Below are experts of layer 2 (counted from 0) of a mixture-of-experts language model. Rows are named router (the router's row for the expert) and show model dimensions 128-191. Each number is 128 + 24 x the weight over its row's rms, rounded and kept within 0 to 255. Numbers have three digits each.
After each expert's rows: "gets" lists some tokens that make up at least twice as much of what it gets as of all text. This comes from a sample of Wikipedia text that the model never trained on. Tokens count by the router's weight.

# expert 0
router:131147118141166118131148101110152122165137125123160143141089111118112146136140116138150149137159095082105077153119126133131123128106103133080146143113095118111131115126136124133151120136090155
gets: "0", "4", "3", "5", "7", "6"

# expert 5
router:079161111099164149139126106146183140164083112176127108116118112142133154127127108147126139070076154136131109141113123119116138121109122099107135167170155154122122137116154144130135159114124125
gets: " |", "7", "9", "8", "c", "ic"

# expert 2
router:082088171159137125152130098125151152101076136107128117132155126125158118131136157135120108159071169174148141130163146133130138113186149104187125149120142120130111139093179132148094135122138138
gets: "-", " |", ";", " his", " a", " he"

# expert 11
router:139145131106097147106145083117078125127165134140190119130129118147145126119111119155153130093121131144124097138131115108129115143116100141154152167097133125097138133145189103103096100105082126
gets: "1", " ", " was", "\n", ")", " S"

# expert 6
router:179131142150099152139153145111102128073149095120142152120164148099160122147072177112124153145145084123135153104128117128149152134130136122132102171124126137153130126078126116122094162156136108
gets: " (", " ", ":", " a", " B", " T"

# expert 9
router:145120097146147121170113106150123172132152080113129127094129156125118135121145146089166134121149133123109147098090145138156145127111151136136088160128099141108103121100079128140165138139093108
gets: ".", " |\n", ".\n\n", " was", "\n", ")\n"

# expert 3
router:162118168068086142136077139162108143150155118139101121132125124166157110121109130097128135050146120144121131108090120109101070125081133136127107102123132141112164135125093149140148146153082106
gets: " ", " and", "–", " with", " as", "'s"

# expert 15
router:147195089098118157167120133142148089136115136142123171132090143099146120130128140151104159162134121121175128140129112132121174146129135185114109131121149141171125122124130145114127107096165100
gets: "2", "0", " and", " the", " of", "The"

# expert 8
router:149142168110116179122110138131150135108126116129114107139149126157131120140067127125132103169119109142147087156132103123114128113155090099131139150105156119113151140174189150107102168155154119
gets: " ", ",", " a", " also", " or", " S"

# expert 10
router:099123134114125087075128162097129095156065190127128141153120130118145138148117117167078142098089127124115144147162134112122117126131134139100154073149126106165143139117139138118117123112147154
gets: " |\n", ".\n\n", "==", ".", "===", "\n\n"

# expert 4
router:122095150105116085117098120133120137144134142082138117137105157123114108120143110132147090146150123125129126153134119132130089125122107136143136082125091113114124138166127118123141111150129135
gets: "1", " ", "2", " (", "4", "3"

# expert 12
router:127093153165134119091125119146139127133167109141166114145164136145159138138105139180161120106078149106075122118126124115162100153130135085117124146136088124073144121117116075113132134140141143
gets: " of", " that", " in", " for", " by", " from"

# expert 1
router:139149061127115127089164157140123095086164126129132132105180178107093162125080109132106134135137126119101152124143109123178189151114132127098140119165113141143097135170107106080147143145171108
gets: "0", "-", "–", "5", "8", "7"

# expert 7
router:128105118163122136086177182128131105127158161124126155112113130110120160130146125105119148141138158111132131148162129113159132154155162114117146135125101100083149129161139104114137127169106161
gets: "1", "9", "8", "3", "7", "4"

# expert 14
router:128129148103097121174108112112098173108114134104114141139135109110115153148119109083141125141165095153124151151187160119116158106136134103120140110118135120124146132101170156125164137168104102
gets: ",", " the", " in", "6", "5", " The"